config.yaml
n_experts: 96
experts_per_token: 2
d_expert: 80
d_shared_expert: 128
activation: "swiglu"
moe_layers: [0, 1, 2, 3, 4, 5, 6, 7, 8]
init_std_router: 0.0196
lr_router: 0.00146
vocab_size: 27315
tie_embeddings: true
lr: 0.00132
grad_clip: 1.0
seq_len: 256
train_tokens: 618500000
Below are experts of layer 5 (counted from 0) of a mixture-of-experts language model. Rows are named router (the router's row for the expert), gate (a neuron's input weights, with its number), up (a neuron's input weights, with its number), down (a neuron's output weights, with its number) and show model dimensions 160-319. Each number is 500 + 25 x the weight over its row's rms, rounded and kept within 0 to 999. Numbers have three digits each.
After each expert's rows: a language model's description of what the expert responds to; "comes after" lists some tokens at least twice as common just before its tokens as in all text. This comes from a sample of Wikipedia text that the model never trained on. Tokens count by the router's weight.

# expert 7
router:470484462497497456533538523504527404483522497480513541543475482473498547520489508479474507508528460506502513519514534488462493453495510527492513475517493481493504542484501501487520475493524456482514534514470500514500485474490506489484491487506535485520468514486539529520512514498476463467486501512489533480507499489498454491482493472527495517490458528495482500517512503515473480456500493465480473491522497500528522478531497499513517490490486507541511533443482503449480482502526489
gate1:498490471499497502489483529501474466560497504482525480512542500500515527497484488506485488526453510492486509493494497498488504491471520483493480484545477490454484474531507502526509468481536508478507523525528475494516495470465497463496500505526515523511503455500502516485483491473472517514499457540480556522524548472431543526492446489495518508484505502520512533500536541532455437535481480523498472496505469477468549516497546455499528442516483500532505501476505525540490518500507485
up1:519465496518505479513552524542464489531511492474502525510511487512507524516498481515514519519512501552473500511471515510473499495473506488450513460539505476477498471528483508517467497519499493487527527520456486453454506497492510492476501478511480494542480499460475514474483495515484537492512526508499509525488470507473513501499463503541493509509474491538558508520514481554446467524484509492457485499476519520484495470496489464487469465495472511545508555478495523485466513532493482
down1:495507540568511525519507485511534569485504516444472472528538535476472515503482498466494533531512538509489521506492486495524487507493505505512471482492502519500514503519465524507521499510482490486510459485524518495489485491486500494492514500482495516461549528499530506502534463510554479527495463481518487512503500512511501469501476508489492508496543458521470479480499497539518507464476520472475499536493451461484499555484479538443529523516510465498496494492493483556513504513564523
It responds to: Final year digits and parentheses in birth/death dates like (born 1975), plus Thai and Cyrillic characters in name glosses.
comes after: "1", "2", "8", "7", "9", "6"

# expert 30
router:496526475475523483526518494503443426528493491473529504548507479484503503509459513440498492507517478508504462494491523488490535503484526530502506463530450502488501532490443489479499483529543501448480523497465537517542509479482495508464477525483519500530498503475513478495511485490488467472484534502471531472504535489505506506463474473496496514518475511518487493543467518516508475485491518484489495504522459526538500496560490510512487478471506500502508490457498496445475453494485505
gate1:509468486542456449505532517514517477457485495496529462486470538490469494494477493517498509591497515489491549510483507496511471493518493535486513508527484475499531494460483492509525477456500512503473469498446484490514495481531498508490550528492476466519502529497511472479465515514464501513510502512491566527509507500530465533527503528501491470478455492541531509459456521493532508522469511502525503495536485515523524461477494487564472478502505472516508517531484510500485502477534462
up1:495529493490459498512476524483491500483521478511454517505513469565520507527560511474477477455499464532432465518485499542480509477545528507468501506478519509486505500531525505471465499540492474482526527486542504506491491524480515507521454452459528510498469505557495489463557501509533532510498449497526462470507541514517516491488482518525497532515521513508484511536502505523477503450510482505529544505490473477503528509491496488529533557482507537513528499528507545533481488462516548
down1:510538516518539501486534490483515505509513477558493485487481527498477516536519462472530510526515518534535484488518473538474515478504533454487482492499489521507433493508482452503525479493484485476548514531491502472482466527467522540475474564515546513506530492527498515510483536467521507458506520532535455503510509527533494488500510560491537506506536532518479472522537484508495489500533507494517469448459526507497482502486518470525463472488525532511543524461473485483506471529512532
It responds to: Bare space tokens before numbers in vote-count and league tables after a pipe, like | 50.50, | 43, plus odd name fragments.
comes after: " |", ";", " K", " Y", " W", " /"

# expert 9
router:490501494482531445515508493494450429503509473492502535516491474465479540556497506470517473500492488487512491499496505494484511501492510535474536498521449535460542553485463457491494489525498466503509508533483510520552523462504549495495486522469518527510464498481511494499511536518467489489454489502485530535494509476503472502469487486526501536511486558514491514527497510526471501430510476486476522483500465519502497513530526517507471517495522530526523497512467450500461475485497435
gate0:502490477485526536518573513468495475516502481467487481476534494509486495523500517455515446463513471505507524520488478489481502528496537521494470502495482501484521484470536475535487473508507465494481531448493517523512471499492516459508527508497516522468489486546484509549508487501509458504515478481474518498475466489439519495464511471515501498532443496494524470455518510544466511473469498521523495464466526492518533528482482539501497506554548510514562495501446484510518474528509500
up0:561513485473484475499515523475503525487505469513474443504548490502465496542533526496512503485500432457482533544549434511500462506472520481517494504481515513468496485479503512489497473522463533501475509469491498475491491471528491497535504509507512545446476502503535522560526479533515468502526488474481506509445494471481491532489497479541500536518519562489487480470504490520445522502500499521543528484503494470510492505520456545484509509528535504516481515509480451501537477510532494
down0:538526511512540456505514558528501528506521510496510515482516530480490460493492525511471485506482449507520509486500465472484476480488472513503503544528479511493518513490480472474503500472527523533499521534526502498506491522491483483505507497471543469479469501513518495505472474495495504541481514496483451510483484505497511505515542473478489528518527470504508526490532519475491513455497512511468503452517497507494479497492532482494512525456505503477540511513544520485520475493496504
It responds to: Compass and position words after the, in or of, such as South Africa, the south of, western front, top, bottom.
comes after: " the", " in", " and", " North", " a", ":"

# expert 8
router:493530438495501515520518515503476474518503459501505506532464457464470502519478505429492492528521490482492483472505526497473519465519533504494530458503466505474478515519517483522487523490536474452500485512499509544531522487502537498532471487483531485521473520470528517482519511521473449486498527479509516493534527499478478496460491485506468532523479519532460510525495516517491490480520463462472492486502474551511511502523511503528496488503546565517463505484497500483507449495494490
gate4:485526545487506526522478540464455483483452545527482511522483471513521481533524489512483456497484507525563530491499519485496518499505504494534563496539510508524561501452489527476516485494458502503502486489532466522489437489504526516502512462534477474489495488517555497508515495524470447480496508522503537447510497484478493441476499501496497513490540498473471486460514547508498497509510482479521478510466463497449511485490476445503485480480500494495484503547531465535487482488502492
up4:532451476490489502529520453498506506515489477482508486494527530468499507509510486521525554507529479486477497495517512503491502466481471500474451519496487518466476529489513464521469527490500494489496497477468539491512529480478452473516479513494489485525497472512490463522421498474511515535500473520507475528518504538501494519491499509487504539475448565488541520501487473474518488483495496459527508486515524481505492541576496524473470559523476517531507489463451490436503543506525511
down4:509453504452506523487512506514511365500523486528506515482483495538497494524487491486463526525510515491493504496489440498497503513511522490486496468472485562537481516518494499496475549497491501510474519470525511497506521529462510482497505512482472522487532522442551460503462491463502526521438489516503499489509510503503519479488550495458493508473482513503465492479519492488528486447512500469505516475518501497510475515541474494503533511484494493478494530534523503483465521487501517
It responds to: The word "the", and sometimes a, its or this, right after prepositions like in, of, to, as in "in the December".
comes after: " in", " of", " to", " at", " on", " for"

# expert 54
router:471508463484507460541541530484464421489505508499490504503478496457491526530487491489465435514532502489485451476493522484522498474498521502490499463515472533468501532486492500495484525503537504473488518525478534518538481512469538518488463501494520498546468491523502525504534521521489481460484487532498493468507503516487451516474433494531494532541477515509471493532497497511497467493492488494490481481539478503520529523495533524500473463460517509543515548486502483497473492497492473
gate1:529564505498435503502518473491472471498514481518472521470520502482524520518491465514489469539512515494477464489511519472501517497457528500512501505530471517504497456489517529478488452489499547444508486510517506498486490460503498469517466496509570479524495506540482484495466488460501505481480504498466518487504534519533491522484507482506492525554484457486516493497517517465463488491511447522487520502546495488522517532514530525474522470515510534494535518487541528500432515492554501
up1:457478471491520507472480473518500505498471519484527545540485510498505457511499502522458569537507512499563518493495536527536496510487507484496509532456529506528549531503527461508540485491479480537456478496501502521504491493520476506505537513502490478499523502461508533513513498489533513501484545577441464547483464499494524463535492492511497484493535541461549477481516451536529494480499506474496478493477493461508513504476495540457489497487487483501448472537481507485513482522449514
down1:494492419518484470526480479497538517522481496490529512504502506530465491498490520492532523470513512498498523508491525521527481511532491468453561480450518554536487508490507448516486465473540509494489492509517534508498483497505476494439510519519483503474488522481549557512498519523472486575491468499503474497518487532500474544492472507509455502514543486496474493495482455477500493461507513514511459476449505529491552487489529546476518533519543487551531502474502528531519476483521460
It responds to: Capital letters and letter pieces inside acronyms and model codes, such as AK-47, ICBM, 1000BASE-T, WMVA-FM, GLM.
comes after: " (", ";", "-", "S", ":", " M"

# expert 48
router:500500468480511475517522511528480425524500473477522522514517470519475503523453502440473473495541462497469503463490516465501517510503517537498526476480473513480526519504471500487509494555520467492507491533490509510513532482497513509511475508504533461507509505505522480472528493544495508492493517524481512449500519491465521473490458485515522555485492507524466463505492502508470492446504475494485508509535421510506523478554504503546471530504515517504517496502482471475486485516505465
gate1:569557490530488497531496504457477496495493480504509497496491438526482511498490513485502491487516525521495509486510491511496525513450503485496503528456520502488445521502507500495515477512516498520517509554503537509464516468477523508504494515511510504459495519496550491490538537487506506522462543480501490469495516494484514467526536510480540494495475501538526517484464507519499508491541539486503561484504481499528467504550493519496493494500516500522524517490555495482477525523468524
up1:518519506476468516508495513498524473496482517507511517533514523534499483499505507550526500482499462491514507492540473464464480496492547479538520500481484463489491514486538540511541497485474514527467469504512515525496486534508513539502505496483478521534517519492476518529497473516515478550530489479471480478461510515472501484510498447462475544502545503518482515486542506513542500488517451479531529516463542501482529525503525512477476473494475518480504502498466568479466491454548535
down1:498483490463501521480439526485489438464528512481536469518516488458455490543558487460473508514474528501496520470486531472492496483464486508511506508473524509499533494516470497500541493516525494522512474498525453509533473515472472481532458510517502497483539493518489522482493494483467543503493494504478527534520407495516525503454486475478484492547500496462428496544494521531522468490547486539526519520513511492490506523525474488523493499509534518507475467512500475507499518478541507
It responds to: Space tokens before numbers in dense score and stats tables, such as | 21 |, ; 9;, and dashes in scores like 0–1.
comes after: " |", "|", ";", ":", " Top", "″N"

# expert 18
router:467522481455520455514489535510509427505512445517526504518486464511485532529498510461475484477530485514478505495481525475484520481508510531507523472528492528485497536477496493483505489521519501481511453529462545526534494485491514509533511495456524481537531505524553504460524490508521508489468535523510519490530505504488472490484491496511493524500456531466495475515475530514452504427518528481489501486511446498502488481531502471549471509481490512561491571491473490476439493474492480
gate1:483533512453521477464546467472516491472540488470520552518527521496468497457519485504479525466474535493479510501471483466506485488515500506501499484517463512471476491437499554547510492488492522483451497496487498503551483530478498491497466500487483521540488493513486479507489522512517500498473510505516501497518517484507496516462475466474487513557521524502478510466461515452518555496471506522465485481498488521518464484509499490509464529482540476505495491482512490513487527458484514
up1:508516539487487544454485483502495476516484483473461471457497482487503496500509506483524497526462459475480507448510485508533519484507516459542442505523520517512456482505474497478491537476499508497512488492483531499533503493480453494589499457507515445507504501510476511527487466480501486455475543520473510514538516525489515501480542445473565547435511478497525465522487511502485524496508537478513504492486509481490497518521464525500506493516457501539544485521538510504506482454495463
down1:525495542485505463446491504531517390538506468503506494514525502514462570512512462525499509517522473505483542526476509519511485508534456497474505476508467456491544494527524447540490489482535483493502544480492478528474484518521532529480515499511549479559489510499518500509514476487514534489473470513476490432501501515463499520499501500463467492508489486509473497513509462470512480509500499527496498478493489499497482491537515499538481490506493512547482479462503468532507496531491508
It responds to: Last digits of numbers before dashes, ordinal suffixes or closing brackets, as in 4–2–2, 37th, 2020 census, plus prefixes non-, anti-, un-.
comes after: "0", "1", "2", "9", "8", "7"

# expert 51
router:497467463487504473517509508498489422523490500490510489549502437464475534500496509446472473526488489496511524503495535498491520485513519503500550466491486478480535522490480478483511499510507477483521492528497495522536546491481511489509480497464522493506454519524509444494534497484447503495508529519495528475515481497513470476469484500577524550535513516515465511495485514504510485453475505474478523477508453501508545510554523507509471469500496485520509501475492489471451529491458484
gate2:475516522486530513492535498513560475516475454492495507543530548478526532500484489498523504519501484532500506519452504523539479485487481497509517462541495497509494495507492475482467499538512498483521497491483494490529537533467490466521522473477524529486478508485514450468525455479506461521563482474491443462462495510535509496491498510492544534537490483510493517488511474456489531501516480489497475467478489477451516450509463492464525485481521486516508516510462505474539545488525518
up2:509504504500511484437478499514452514567530513475483525534553496497469506536501498454499532542524503494470511461461486493503457552539529518508512495487505501552467475496455463513493507482531484467485511520497501512505515544480508474510524527489496499481465570470476486498516499506516460476509489451518487526463486463502498500522516481505513467507499500491521506483497478510487501458522517462429505476518507506483507479479495485479475483433550457515503474517525476500530517454562525
down2:525493514465454518503482493487489437529493461522513470534463507505482470517483518459516488503473501493482449488545510501480521491533501462488514514514500470550458512497491447487485504478496511505497469454505485524518481411484480518532520530498500537463512490511516503458483538527468509501526486508527513465526493527510496502503516487548492506512488522457480498516514500470508497465500538483496494501494431512542471506524524523499458550502506519490514521504515486518473515505482494
It responds to: Header and cell words in sports and chart tables, such as Pld, GD, Opponent, Result, Peak, first, and plus/minus signs.
comes after: " |", "|", ";", " No", " the", " at"

# expert 43
router:500519451496494474507530525543487432545476487500504515511485491477491524515456486469492502506504475494471503457477501482472514489511512505497508458529468515492507506489482494485485477527498452498500496528458531507505485481476527492514484499504509500503495486493543491503524530521493505475479503504479520483508532512485482483483494493558490535520486493533464507515468522518482461451501462486454502501521420498546542526525543489491487455480515532531494563468477510498464472472497467
gate1:469483492507521505503520467488496478460461484505490483503529503535478462503475494517534526497463525533577554513504506499468510510473473512483528487497516519481475451489475484517494487504486502505484504512456522523458498502524503500487446523506491493490478505470436496522513509512510473533486497489472511489484464508504526496485485453514511484494481484504564496544529459515520502530480508507469514480465517501435508470499495528464492503542500547525521554494494492488525515525489473
up1:501450491511519519546470509464449496504529471489494529474502470519481512511508526490502491529561501463496488509510483496486479491495487459528520502551505504455502494453516487473492502541517510501482496477490502503425473499505453483495515485529483502484479474483510555508535505543516511514501484459475491525506545533486494486532508457500510501491490529451532465492532457490492502488549500475500512469511520528515445451520460470507512525498487478484537470518508500480478502498468531
down1:477491468510487480510493530492493558535479493507523514508455503498513483507501450487512569472506482499438525476464495453475527489466526498494503482506473468527499522514513488458497514476471520497477484490484521460474504492482516491482536448490464492499512572498534473477535538547487510478471501486522520499469493497540488535472524526505493486527480477506479504490511499482477497467506504491541503515477485518503494520433513486506486529512519509516500495523517541503488494488506481
It responds to: First digits 1, 2 or 3 of days and years in dates and tables, such as Jul 26, 2015, 23 March.
comes after: " ", " (", "–", "'\n", " —\n", " ["